python train.py --n_layer=13 --d_model=256 --n_experts=128 --experts_per_token=4 --d_expert=64 --d_shared_expert=0 --activation="swiglu" --moe_layers=[0, 1, 2, 3, 4, 5, 6, 7, 8, 9, 10, 11, 12] --router_score="softmax" --normalize_top_k=true --routed_scale=2.0 --balance_loss=0.000349 --balance_bias=true --router_logit_norm=2.0 --init_std_router=0.0311 --lr_router=0.000457 --vocab_size=12990 --norm="rmsnorm" --norm_eps=1e-06 --tie_embeddings=false --optimizer="soap_variant" --lr=0.00445 --beta1=0.95 --beta2=0.98 --batch_tokens=32768 --seq_len=1024 --train_tokens=356300000 --steps=10874 --dataset="wikipedia_en"
Below are experts of layer 10 (counted from 0) of a mixture-of-experts language model. Rows are named router (the router's row for the expert), gate (a neuron's input weights, with its number), up (a neuron's input weights, with its number), down (a neuron's output weights, with its number) and show model dimensions 0-255. Each number is 500 + 25 x the weight over its row's rms, rounded and kept within 0 to 999. Numbers have three digits each.
Before each expert's rows: "mostly gets" lists some tokens that are sent to it at least half of the time; "gets" lists some tokens that make up at least twice as much of what it gets as of all text. This comes from a sample of Wikipedia text that the model never trained on. Tokens count by the router's weight.

# expert 48
mostly gets: " to a", " with a", " has a", " on a", " for a", ", a"
gets: " a", " the", " in the", " The", " to the", " of the"
router:497556461519469431472530503526510488572529467500497493446471526497527508532460528482556536496481491514529490482490504521469451501478510509551514531520545520503521492495511518510470499471505476490476506535515493488493482506522505520498491480465489465500502499478534541484574528491474497488515511529445540492481482466495473498513486514516535531538514497467509476487487470491526536517502527490513486514498490502494533440511527522506486539492467534474450508464521512497515476524494459478538532497512493486510498484490535481470534503476558532546509507514492517517436498484490495484513516485508511489454475501522501497479544509489469522481482520504499520518493523517494477541481484547469496473487539517518541535472469513455518527487486543480490501516511541516495510493492513
gate0:506467535485488455493490508540519535523505505495466495493541464537506528532522435507469520498459506488510518524450500494526503478505554494503471486480498499516542490519451468527527528501510538501514488473494472469523474483495489462518550471524512468536468487472522531480500515549517509522475521466505520480469464485519494512508476494493508484479459555507491522483520474480508534478523462523490507507455493520503539497535477490501491503503486475528484508522517478498473437516501514503459511519510494470543496537549490505478476528523473504469499504531499436478503528491484512481471518515530531494481545525472516483486468482491484533505485541488518505521468503510477549493495513511509533508518513502478460508474556473538457512495476474503485585463505524517533478535514496
up0:492513490517486473518510516508462538500463494473462470485498478487510498478460505506496441453526451482520490522492488507541509481506514498511513538511477515506488503441507524454525510485514515479521503516490520529490508543492528471484454457527484528518508526538468465476472461487491486477518489493517529492529505518530538535478498492552481534521491486480529497506528498479507524529522479492498481519495538521511534555510481517445498529495525451485496484491520482500487515494517463554516497507519509462489504490520485510475517530488480507559456546486552500509509519594521530548538485533530521495504499523524479518506509484494498554460478487557473469488503499526477490529463516529476484481535485508466522504521442478487475509470484488498494486472507504482526464519530495
down0:508529492445470494513549511480485475533472510484511512487507530543484534468558532504516485527453499530466527495491536465469520535510498502524467500533511483504501459498513536479486552468512485517490502498524456471501471476501522525516503509518473523485441490504428511512473505505525498514480499500496547495482552529525506508471486503503506476534507512473461458474503489488495468525520474489511484477537470485504486468451467543490510493481507503494545480485453532520489543524523546484504529521498485522512509487543489478501507477496543484507551487538481528494501518498530518542502478524490476493501542534518476481493541480529464488497481529506486515489503482444478522491498516519458498482510514495516515511470497478458472468463529558534492507527518429544497504478511499
gate1:483484548522456488487487496418479521532472505507467512499503524525519465565484527515566470506525468513480492488456500524443481468468484486517497525494515490544511511471487576507546459500510514498492509504515518512498544491458506494470493484478519503470471544510536505504487490467475481448495527489485508495501516517520491506507518496495531484470500508512514522487524537484508493476512495523470480507529478535469492509500507512487479528503472465450463481519508462522517520514489506500516509467491460483505458472525528492468479471504484552514506517496463513517527521523510492483560519523489436535507519497479520474553485535466444516489477498524488517495510481525459495532519530502521557474478532486488473498533527490517524524542494514543511492533476502518488485497510517
up1:509509463494511526497481467523506507501509491498494457533527530488451478520449469485470483481469483456484479497485501507518568500512454430514531516492489490487487483532490464515529452487496462512488492482479485516512530504473478464438523500501484501482480481491451531461466445466515489486491500555486508464525479488523509528476515492508515513514491488566536515510483496455487531486492496495492490543532470481525491516511542477537457501491528459519521512479508509495511528520518480496457506477498495445478449523534539522516525493470513504539484479493477503514521506479512472513516483517482499499486514537514509493515522485498509481516481504485530513519478444510460473505476487478490513537484493503475498472499459528546447523481483493497505556447467509462518459464472523
down1:534483550490511555491504517502476473513510450543473559522498481509512491484500476493515528491476499500520531446478474513491559498488522469506501552512563495486473519507511459450489463475516450450452497480515495488510508494490508487457519508522495510483521514476510512509457512515481501503489513506493524480479526469468519479465482469498481469471532488474478523538543524489481505500488484573469508523470499514546501528514495534466493509450473479481436521470483506532504523509512487499527556482536493491516464500501515505518516479482519458478523499449491496545526531538513482479526519518499468520496522489479500500539507486457515516534492451523514480534531498525491514475529515548501512477458489471476495482500484516506461486486492505517502511476517472477509493492475559
gate2:499472482520509507456491435508487514497539497482453503486500498512481534457509561513481524475454461452492488512462478488517521496465474502473481470533524494496518511518504508510481477498482540482523499481497510493504529493497478521496517471487538453489473465471523500523553550513522531511463499483534533509504515483500507459528507503501454460504544518459546497479498469516506522447474501541470512518543532526500492511527517539505503507542483520538494491525536490512486557473476505488532521486475523492534550537485528539527517530486492517492529546530537498509448501499471508496464540514500472466485535518501475504512497490520493543444501514449481487507458519536508494498474504513494471516499506465515493485531498461536493511504548490533503525509523478490482486506454486
up2:517549502521498493475476502475477527505475466512480490521511516484493485514519496510514479490484457488531506491513492545508487500540534490560477485497530462487469493451524503474501526474500537507528561463526488497463472497494505501515481493483526530481488518502502535522534503516489502501477459470505512501523525532533461481510484485544537514482502501481499496480420524541481477463494524485511496445483496505489464513511530468472531459469536462445509529520461467494481531500470485528513516502494491478507502508504511500500503511505500523455565464498474471467498476446496472544543498479479505513514464474503469462510524543482530473523497522535499516542501534495513515522519565481496526518520517540537505494524496476434490496479514496497506517521506532509440472483479476
down2:490475464527490462528486510502473518476507501560509499475485542501512497494500514493453481502483441469492516494526416495490510518503481483502521459486526517498471498472522475474531492462525565499515524472487485520498485526498477486497496544540548496496478452515508505512462536519517470506509467496548529525508503522510500509517469464522530507504491499502512497501543443465479475526489440547498546451493528482523475510542493481531529517500516489479516495499502516514486558509502468521512467511502473472530515543495496498533527493465494482453510528470519550442492500458507516481482530548496496476515446485502508484503481502474477525529511471512469467494499495538490512522475481490511529470472521498522533486528485475482518503504524523469506493490528470523465461510538471
gate3:516477500524473476471493524477533526541490520456482518495508478506465458525517474561484499489505485455462493502530487493481472506518477477555458461467508500519458526495516504537507442482465507524441466515534499484529509519529497499548523533539463523498513472496533505511487520540511469479481523494526485492492491496495503515485486480494494465520515501474538485460504480462509504512504487504466520512483472493508516479530514505524493521512541494458509467521521518503495474482438507509476502475491469481507495477493529488483526453504505528510462490493523501484502500483534513439492507466486459465534525472535512493519511456503522436464501518509506519471472538517470501475513488430467473488473490523545555491536509492523473526481493520488479545508464475555496489504511528
up3:502482481491500444532498492489494476518495480522525525471427464534478518511480509512465537485520507527538523517482500459477553484477548496465547525504521500535531466550481485500509522507491499494516545473489496516506485460470521511441543466488486532541478500487461502466533510524488480531506511540476496521486482495470505498511534498464464548535480486504489493548563520504529491491510471533525500476465523463500500479488464483518517525538488472509496491521489469537512502499474503499479486520493525521490492489477454470523500507482496527503460521504476478534491492496485511495486522501473460508495518492517462466505457486502478547492492486475504495470506478499544546522519518507459513506481512501482493516485563515407501538501515520504544488476521494456492485461514508
down3:535478563465548495506529457488505526491488515513483495483496494488486476483482519503471517494548529502481510542477499449483503484489530524537500472465506463470473461502479487496546546528560501493550496533473543489508518527503449510471531484513594466489506504543505508517478499460455480516498486486531478481513522509536469478478508468481480483511475514490464514515505463452512464528497465514510510540486499501535523505510526491470517518496464481485536529539489477475495505494477464474489494501475516459512491536522485521515487503523474485519521521513488518527567492496465508516510562514487486482523550468508497512503525497500520502481488502518508514504489491480507468462510478538545544507502485513483525471480523546482481512522501497526545501490508490532558477489498472
gate4:477506502506490479458515491522539516561521493542479532498503485508487473494510506543475525491521512464467536458483520546495520485510485505516509467517485559567493471494483527460486513516530543489512470489533475529494482466545544472483496492522519475519492513490535498510549491495505508500481515501541512504450504543505497435477503490459517488484503445512508494516530471513511536485527489531461487502530478456468543500498493534486486458471470512516487515470547469522504483474513498508493516518497495481510476476488478507482473512480514493488485542464486483474473492568483487466498546488520469469516498498487443501500491466536479509539475471526464486519485472511500505547452503507489509485517510516482487569507504497497474522524488547483513475523486481507476513496567497
up4:493498520516516443508537496486498512494499493501499492480506495505496499521519477436531480512523475500488508502505523567503512487486511513494471489526471550525464461497491496465510507496483501465449507477503554481479473480509510531474489478504498507469503478502488524467537507517478512486486515527500509478463515522491419494525508493423516452460519445469505485474498446518491468499501541457469569422497475467473526496529513509496471455496506518530464472536523520516486483480543494489483517493472482546501497559508500478511474506528490492491479555519514533502470502550463473508508510470486485502483462507474503502519517518532516486511531503498514541535483498543494491498503489499499522510481501502462558522486472469510493515507473528466523505490517522489487540464482496
down4:463459474467483475508488482472521506464494464472520543480477481483480458449476492508509499484497517515511525525562509490516535499486513519500548479481488525492530493509466419538498455482473503512493511518515494473455485484515565468550516526506513486507486525488484493486505495527487504499501504498492475530499511473483533510514536516550476544519457507506561491503479502515540500536458498518522471464468488487452540537475510481491505545525466536506505503497554495477466504514491492497514508520514538538480498515493483496491504528481542521482517538531526525496521482512531554476489548479531476499523486513489485503476532475506494442514498497481517488545489526498491477508503560519473493491470495538489530538489474467528499530486517528460502510514469507504494485542543507

# expert 101
mostly gets: " w", " sw", " sn", "==L", " \"W", "| W"
gets: " w", " W", " t", "W", " N", " | W"
router:471499501435499531547459503518494556471543431491490504540505488497478483440518532451493475502507517514458524509555518489471493496536498515499543474475470482504485479505502518501470479493535517497516522477521473520558499502530483503484486455519508510486502515514487508450535518505531514511496503497518473466536496502503546489473503478506496466484517527502487446491478517494514499504496466482512520489490467506495460505514522484496507491501506457529497445476521505491522496496501517494480478482492484523504537514471509480498516455546481517484507523507468450520504516487527518539534486527472509484495521512484450474517512488478501497505477480478538478543488511540518457533450532472477531554551518467487471482519539471521460524508498525552494505520472524431515501491478514
gate0:451500474482443504512495523489494526504474512522521473526536520510461477523459511494467475506519547543482507464487512544498480506535570545446466515495463526505525487490506507464526492511522524517512512509457519487499499502499517493495517479544535459490472524502541500492503505483507457501509471510482517468527539508508475482515534475538488485526474516508554491459506471485501483562504518497499523498555462512473534477468523481508517496556491530483509506486473526517534451505521487481538497451488532510485483500452536544511462541551460506516431516526529492507524490486449545500500494458476532461502491508489472482513498484509528484485527505503484529501505500513489525497498493515495525494497475501514465509491442471466485502512491496494538498486503505511482486521526540
up0:499519504475517490453545503471498487541490509500501509469515490468492512508509509515505512506459486503485491496494471484478560506528508527472485483504490487465483455522517489485505528509559493464512509455513466494512495507513489470478486530482514511436497519512514535502458522476488552494483518468526482560487500516530469512506539499481514508465533524574525498449489466498493527496481525491524465480519469518454499501527501486472472513455486460502521484478493497484511543530522448484498523523495486514528499518500503475512467492534515488467534518538475484500491476523503465519468492436489446451461495489553516509517557487493536527539504485510524488517496439491465501455569485466485509501482524527503532507514492548481516509503533483516478500489474489494513496461478509
down0:497517482492485524490527523529495522495563486468526572507537446555505490490500502516519498481509492512473479496500472443515512550529450469507504503488482476506489475487471529500494507481530536441476502528541490534493482518491532477492504488485509529485472513517476511485491532524580536532512523520537509489544478501514475468518470479503533508509495511472490516551538521497523498517539503490494544523508465508485517455503450483479509515495448489514466493525474500537487503504469505505560527520490506525506505439481476519499506517487459515505483511462495506511530549499490503504494473526478483543493526500472470511510548511493518547480519494492523522508471499414503535523480503531531507499493479464487512487511463488538502530494504469509487491512466494479497489503525551
gate1:473504497537465519476466500547487495500505468514484500534500516493492525501561535523459467531488497506502457499535496524495511464480465536501533495526510461514523497527507520445471478460512467523480489498480471505503499515503493473488516493493522464524500510504493504555471523520513487539485530485511498459513500566484500513526526510515505517543482527493490516499519532527525521472514517526479503484509473538497458521508418457495489520508555496514538532489511545470501495481547473530499500514487497469498483482491478487475512526456517524548467489456508469517497499505490459538549495504525538509525469502537529529509521501507491471474511506517490531482513541556495479507484512503532494480553526532497503482464527456469486447535460514495487512501480505510561485491527503
up1:499502475535513467479518502516533505483492486540510529498542525512501511476457508512545498512493536482526476515467489539534492495519462485570560472541518511490485509533504504496506529524527520476511467472527484520520487441491532525539522502519488527471478526477542511522485490482502467535485443479519516487469503517473541498489465472485468484488509491427484505502538481473516504512490481484511510509456513497526521489490469497482532516485480495487494519501529509572525501485525480490481457547514485465537489525533512533453541516513476517488513506503513498474515474472479509528469430488516496507458542524504476485525484494515478467507477453501484492489528494530536512496473539518482473513536524524541517523523469493503486512491458520463534483477491502511444497469533503
down1:567524453501539529485511526495523482520516504486478529508516545467518476478471492486483492494489530496516492531512476533528484489463514534494517501484525484520510493516514462498493499503517460507519521494510514514510519524499493493483501505519485509539491478521471489475484503511510458517475551506517504510530503537460501519503546529471513473534556526481481510491460496502475480519509515464511533502512492493488547519523504495475500507548503501494496525503477472498505537540597517490513465502511473483456508493523518520499574488500487487513455490499491481511511492514521534502525504494526519542470508458519494505504482520529526458547530489488482446563501508522482582516469502465489478475540484522511505520522514495464492511504492519506477479472550532516574559472484508
gate2:477519478485453481462542519508548501481504461508471500526491532465511478492504503523474493524492511532493503535563495486519472473503506468505479533471497523426468538498491499523500500492512506477527533460498520506495541525546494467499480466535528485497520491514482523507534523458492489503476525485518521453512487520561527458530519436551523510494510507536486499471467527491549511512531538506476495497522519502484523513447554475506483484479478492488511482493484485503494511503521501554485445471495450490516495496518469480468511508533472479475496517531483489461482555512473525507515514500458484476499470495529503531508506499504479471525518519460486456471525493467536460471506482513498492506484532506522543471517485483504487482506482521536493512456479516537553498506464513
up2:512502445478523536476526522510497483504511510535512508492500487504503490516498479470462475508552548496455503512503503539515541482466521515527495487535527504500526527493448532522541525476488510536447521487479484495511502488516478495540504514512500494483476546488459524491506528496538516529484508511499486523530489559489505461517516483509492506486535443512503521499517506538501539509509490497524529500539509510524489489520449522492479470494529503532466514482447548507491509511479523456496522476494506528509466509504491533491490512491504487484527438497500508551529506509471443526533551486507491504464456472484502506541509552457519473499478541568520529534457510539484508488512487534511472504464450477507483471478523544467513485533510513469469461508499478505505474530515484
down2:493527533540503502442501520505494530545533499475531502513483560518530498531503522496487467518537497514460544532464505472484511502479488569499515498527515466499491546519502531477494474476499473498481489462488500488457560538487507471508497528535473480483455489458491525470514487507488496492508511415441494468522489503504531476499517496503489498503517460456511471514506494523510495541516475488494495510509507510538488469499479539467507478491519502528500465497535505456484511507542503534431517498525508445490489464493516517533528507438468487508527496484513520473514505472492442532484519479534503495502511484529530491487478527504517539463507499475502523481516492521508510502502530452493506548441478495499487490454512512522496502517504484434498498533496493506517536483504502
gate3:490477486484516516518536542521509499479477525476436480466502496475499511498529541486471485518483467535480507492530493491540517501444482499462522494535495471470503490455500558507523465520478518469466543487545508455469520473513536521479509522503570569506478519505509481515494535475485491486492514517473440489515500522550515476486507491525534494473487488530495493470518497498486525496487474501468544504530492514486504546535517516456518521501460507468478542518487507524506500496523524544501544481510484527503548500552499458504520541532503473505496501484523474528516493519477497498493522535478550499436450530475477494537514496513515475462472525505507495475508532532469502484509548503497486492467528515456510472501486498527500529497503492466481503460481529485510484479487521
up3:514489524522507488477469480521504496500500513492477493513536545509553496506528509560515496478501506500503473541483494469477485471484540488501493463532494500498520546526519570479517473526480520486527474485507476515568472500493515488508517498477498461503495481511527526486488517502468499523496554492519541565561428495533520502472495516529527536509486506527502474469504513486520474504505487516498474523534540517472518486477494459451512548452520504544535513494507479464496471509514483452511467506499473493517462483496481452486493537452511508490509483518493493482491475493511507523527497512498519477499550516504517523484473513494487470503544505500510461498533503491495504517514485471493510536491499501533529403520531507518484468491466542509531496457446490511514542485500496
down3:481511496516503488465482520523474469513444521536506490490507477482505504473477503534526480480494486495506488502472523491518538469501498512543502505549483461496484440506485502525517524529483472513494510490511513525486520504444503504521491487432519506450504527523509520486494522541504498524530520470465505509506521466496518464486498461511536543498531467519495521528500532507455501493482521547454478485444482531494491547500482545500462511530456559505468463481477533475483470507448502445471485527506526492485471506512520488533449482474456492510492534551451507486541465483506456512500491478513489520437517455498511500517469509548482512516516455513478503538501464494492515511537474461493503515495498530507509505489520496466504475479536495537511491515477477513503468518506485
gate4:522478502514503498489504435446483544493486533515474467510570530457508512485478532502476514534526479480435525478492514479459501504503493510511473452504483480497475516502503505537520455498512502496550486468513515487481503481460482506477479498506518494513537491535563501480502465471508508517498495496515472526501541507465473511450467489471486494527540511478477478498489554468500506492494433521509518537497515497494494534510470486519518476543473456518518471515509529484471505533497504490479521515505492528520486507513548504509500533507476540538502507531505494511498523489530505526500531549463511460525509497509523503489498446548539489473453532515495505456542462504494503487497481485495485517514571502515474463511476492541479468471529444484523508533506494508478485533497474
up4:465528473514472517524501490512510513524525493488451521504519513506477497484479482486468517492492523505500518431483521461480474569473493477501521475493498463536588508510475500508499522479440504506498506494483522499488506521488467463522515475495534500494543481514533474516529487506500523547473508515514510525513454512510557488460445479488474482556466494458472470481463497488542505491519497543538477519477542508516467487491494540530496476518491509527513476497515466469575508464508501442488487473485525526480518518513482504516489489488511506463482490532479503509489508511501472536476491519493493507524441514505479483451468486472459474528483489505511508503479536435474473502493511485518442495492505522487489471479507488496529464491527467506497531517504507487528521544516496
down4:551490460504488504500508480499507504528482565476450519495515499532499512542470500527457456527500475507532500499508492510505496525529521520533488518472502467513457472518537484515514544477468494534498505474507518485534505519497520506490548471483508487523504521498486493481504468515513474450483512516494453532516454446495486534510494540481500496504512532524481512488490486524486511493516535520491486483509494526462500533550475480547506452582516528476536520527505504532486490493478516515520466507503476535479516488473538538489543522500496507490457499473483497492488527479473485487483468449495472464508496534510530455545511478503487499478480490466490493477548510478499468464539490454467490543482495504501514483509529465516486440522517535516499494531489524529432527505464511

# expert 29
mostly gets: "), American", " comedy", " musical", "Studio", " documentary", "), a"
gets: "'s", " the", " of the", " a", " The", " in the"
router:511527537465453531496506463494511499510513480501486538487509510499479539489513498496454510543535527517521508508478498502488454534496506490444457479522512527455511522496484525504461458475488508476493499512501489523499512523512492490504505521516489475487485488505562503514525487503545498490527508522505527468498477484484498486474529514519509473518470503449457439493457527517509488520514486553501542522484446464505527487508511565545516500462463517480464494475552467490491489485506494476468526521539496457483535527498471482472433496469496495494468492519470486479473479459459471513462492516544504454467500503486523493487495484505495486556522510524492520524516476476542453521517485460477505504471526504491471463527472472502530506475506454493456491548485510495513490504492538
gate0:492470513461498504512499485514487506517454498530500448512453470457508502481463501447518545467504518503485526489509479497479495491475543494464487479487562468506512489445529452485523482514502484501489472528450488518510514532515467528462494459523481509476490502507466483514500470528496502530530467501476466520498484482497506524473529452523500486499535510505543481428487496518500495477513513564521548498487487528479538488492521486528490485469473516503496501504484522522493465484517473533484543494507499480508521501497560550536449504487531486447501532571533462497470480486505509527487497500509487493508518510493462511527498505485506487489478530501488473514487469519473479531509530463483474453470478494521477516489453524496485514502542534513516561452508516531517487512496519
up0:484474445514492492515482535468508487536484470462547486512493496480488461450513464487517468455494540497529491520534486531520472497482504442498483494468486479516482502493541526541492510492456540481498483531535510470504476504539537524515470533491525510494540527509481503494495527497513481516510463484483510510486480437487464493535506480517511523466487513471470443493518503500517482514530506491511494522482474502480509558471488481520490522522468494468515470476531502499483525482518507515558508511490499485501496473503502542472523502504463473538487455502544481433484574545509484535492497509485485498489461500487504494508497475502505473468514498519453498478490526515526446479468506486486445485511469545518495464530504500472481466515474448482503480475520513526538506516552514
down0:481520494457460476522472489502531502477565486489498546483514540513534503488534506475466495483504479517462534502520484503539540464523477518440487445478509509511504470510534508512478498516504496508506488517517534452504512521477469527493442493540496524505450468466515484525521484506530468475501465532506525485474528519537471540486473503453524439486475497505517520484487470495534529510490499508476467512545487541518487517532487481462485512529465480482539491463506456472476531558515517495541494537467477505504489497487510471524485515483494559463523481504537506484498506498508525479539487518470472470482517507490473466481477471498532450450519475509512504505554489496475513499538537471502481508507524492486461504498508492512527449495510488505496521490543521485500495527473515
gate1:504482498505477481507555495528473478470502510500537538476516545496499476503517476458489539490520487526523508536499526519462524517484517464553506507555475495502540539522522512458486500489464482499482490496484522468508536516493458499482531524474555473487542470535509509537464487527498484490491455519501503506491515461473471495493499489507470465462538525524452504494445493525471462529501495494477511521513478534512506539474535477482507508490487551472495517503480474481494474467519513515511481481500518505517501507458473493444526549520506512550501511498544557554506499518524529498535468490471513495496541489491494506514501503490513518511472530463501525489513503584515487520504492496542479517492501507478476531488497492536454512520483528451492541494530506555510501478482462
up1:504492484474459508492492491453476561481540509485451533495498531505483506494498492560485496509491543494527518479500478499475486505538513548497491481498489505498539511477498481526486456508470516473522505468545540516493505512444495508520488477528456470553473495478496460477519484484495469520553496487515486502481471530509490472437509525502491484493495478467521460499520548498484529489476491517496461472466470491488503498485506484484533472505464473519509509490495482541510476511466546522456495438476543492496501483521523505504496502478480495494514540510488482496532530499440506488498485500518498518479459444514516509503542451484478525539512466504494494483473513420529478525493521462500534487494513543497542492499483490481464480456496499486508485492454470457485499546530526
down1:518523478500512460503484500524513481485539553508468500530488482489502492478510482485503519531494490482486514510482512482484485553507472501482506498527497514491469550472500496520557516461480503491516522455500479470523460471533518470465508490488545513532513474468539497509468498514499513498521559442461525521467511538447478514478461521443503477458498554478534536483525504501500481456482482468525486515520521508500450464489468490523511514470512512533500484524496513514494530491478480550489485469485519546474537509508491534525524477482489533531477571522508495498485499470513467531471543499515519519536495461500468485496458534542521493503513496553514516513480537489496555481514469517514509479481483499543529512505487534492475486473475484497491500513463467483526521514529462
gate2:509546503459489500483490536470507538509519528532495492511516468543459503495491520496490542518533494496465446509484476488509480472463508460505503480493453495487489500555472489459489459509519504492481502475535488490461539527505492493491459516474530508468525467515478470497478506540509526506505486498449486491520476484502505512489559520471492505486530495503472525500511441536479522487541493485491529495499540532505471525530542456496522523496463479480499526536493506513484527570512473499497475470499475477517471548492503525468532499507487519504479499487486496486558530513484508522485492513521495499442527522492504542498514451485502510498470569475492489483515472500471455510513494482503488491529556447559513476523495497487512528501539542459472519495534508539469491498485528
up2:497494479505531522493511561518486496524479511533548445472493524486472511498525527496517536542504453484559477509499479529434496492538532520499505495511526512482572480519536519500481515499519456459493501514498531519513472533553516519523484550508458477497500474531506459531514478483519462506508500509503493510509490470510517514509459430484499495534536535514507512531477488456492525506467502517514505463493507500482482487485569501465464501485465533485453487489443515487503519506515502523500484506521524485491510496523499507523508456469470525506499493497505521530488494503521527525523466499470477520478449498473465536498520483501510520494503501506519500486514492481504497516482542505488513511532530484493483447466486505510475467479445525519535423482499483528543489489539528
down2:488470512521501519498511505494508533508497498503461482489486544514516480521472499528473535519516519490484444520460498503556457492501507500475528471495466502534493497537489462509479476539486477552489514472486517484520488502484481459519495519488601511491499484490464456542496480517463505469471515506528493487502472507485469495497524533501463524489506495487503474506513506489541492531507493531512483506460492548549543536516521487569454510508492487500507530526505498491475510514486492479512519548462432483505524491500499499480500503511501466481491491456507500504509504502468522489510607525495526455501515477470511489547482463474452504529443494479479525521440489474523477502487512502508514531486508521518541496522521474473487485529469478516510512475526494490477520520519504
gate3:485484488535486488441459537521483500479429506473536544515483505501514485493515480472470540495523495449507534485493518494501513502506518509465531473491531478490469515539492541491513468452508479524517508510525505545499472456484521496478502503490513547507515493460477541498492484506530458418483510489510500464459515530539512492512484513498480503529481485463493457495458507488515468503475543492478513509544524483460524513476472483488510518475500523479509472439492506525516547476508550495494480486484460482531500537492504526466502505483512473512503475499468512460497458534536478516540531510470506466450522496477467511523516450492493497473506526527504501498493446541509479463488469489518519463484498520493509455446468517511496503504512484492524497511499502534471500482515450
up3:526549487489452484537497478527558477485536513502508496517517482489444482471532498486521473502478584519514493500505509524491437487505484487476506467514544500543505497542478488482493488509531510507496518522421544506472516524498491446515493470466483514482466494527492519482531482534488459491496522502519497470488533457503497509522532495477509505517471516492505483527458466525440523513518499508521540549513507528490502499498478491545457528468462511512500496480529488506480517507522460508502515541483466527493506477484493508490509481511517515509562488483463497510468549527549494513479476506548507489483516493476487527492534493478454523502511465500528497480517509491505450506520503492451495499505499462496497524481526470484463474522515474461501529531531510518557499476521534
down3:496459543495480509499476538548506484474480468518516516484503479480478461519520507489541524533515481486543514543479513489486491512458514505516510443481510545523499498509476538408457490487515525547495485512502495540463536517480504508479484479515547551496542506509505460535527521520490483518503509516483520526457488520490480507534504529511494489471481518472508495532508519485472479498490507517503519486468502478526505536450528512542481491517483503495521506475535481523464507506504496469520507496506503458491502444526521483574530491516510522559506503459473518518531526490521541532516489493494484493496496439480535480470476500512481517502502519480506487510509509543497494458507452495465523530483477515434534425517530495495509522480507510499511518522496534467521531490491490
gate4:542517507464550533486504516508507460529514506502471505458516503490458482543520541488517476507526505456471472531523528465498518535464486482489503498536514488504510473511529528554490501493531490473560487481490507508488487512532514502469501531507513460516536476434514495467552509521484505526498454520548451551520506514475514515464504537486464475504539480516512502516478499472469546533544467486496515535490488512470477520522521494451492511497513486516533508510472491482473504496534522482489511490468520508470517482486501551498506487481519491452485529465535571531501485482501538491481481471523476502518452474540509533528560480512513488519527462481507471500480535519509492519511500523503488530510501501531520486502509520519501496462539502490535488556494521481509514457516527
up4:477520533449525465495509548465519456479489516512530527487473471530520512491512490494529512506491528493545483476466522473532473508463513476481534526492479466540501464537543501512542538549481503503500540484520517464543495507482500498451496555499548503499495518479521486525486528520481525467503499458559502495457490495442479502495534503479490533514453457486476526470511493502544493462511494485517495496498505515501499543539525479476477514507494549509530489491471433509541525478542462505506505478489495476521458493490493522531489472495498485504523502496434489478494496507524516499527513492489493488531529535489488465470536519469482491513530532503544481521521516524469494501524527533479514508500496508479529531475543469515481508488524491440492484542504497520489456522491515
down4:451509492540476452476486473496490525485534509462490541527510504551497496441507506454468531520453504502499495489549472528485541514514508477484473451472477481480514527455481434488473488497475480508476513489481491492529519460515524485500519508523454489478467517478482505539479486472481487481500571475497488466497501501514506516477525508527495527506476496475489429515503500504470495479517539506488469463488512508509454454494466485503529448497520552509514467496514495502511517486519494486440482502511498510509485520516520526449502502497525486492486473486482488494542545489479492511535522543523499529483447515497523483499473496461507502489498537542537511523528486460477501495501478457534512529503544484489510493493484501488447496498536514508474502467502483470465530529443480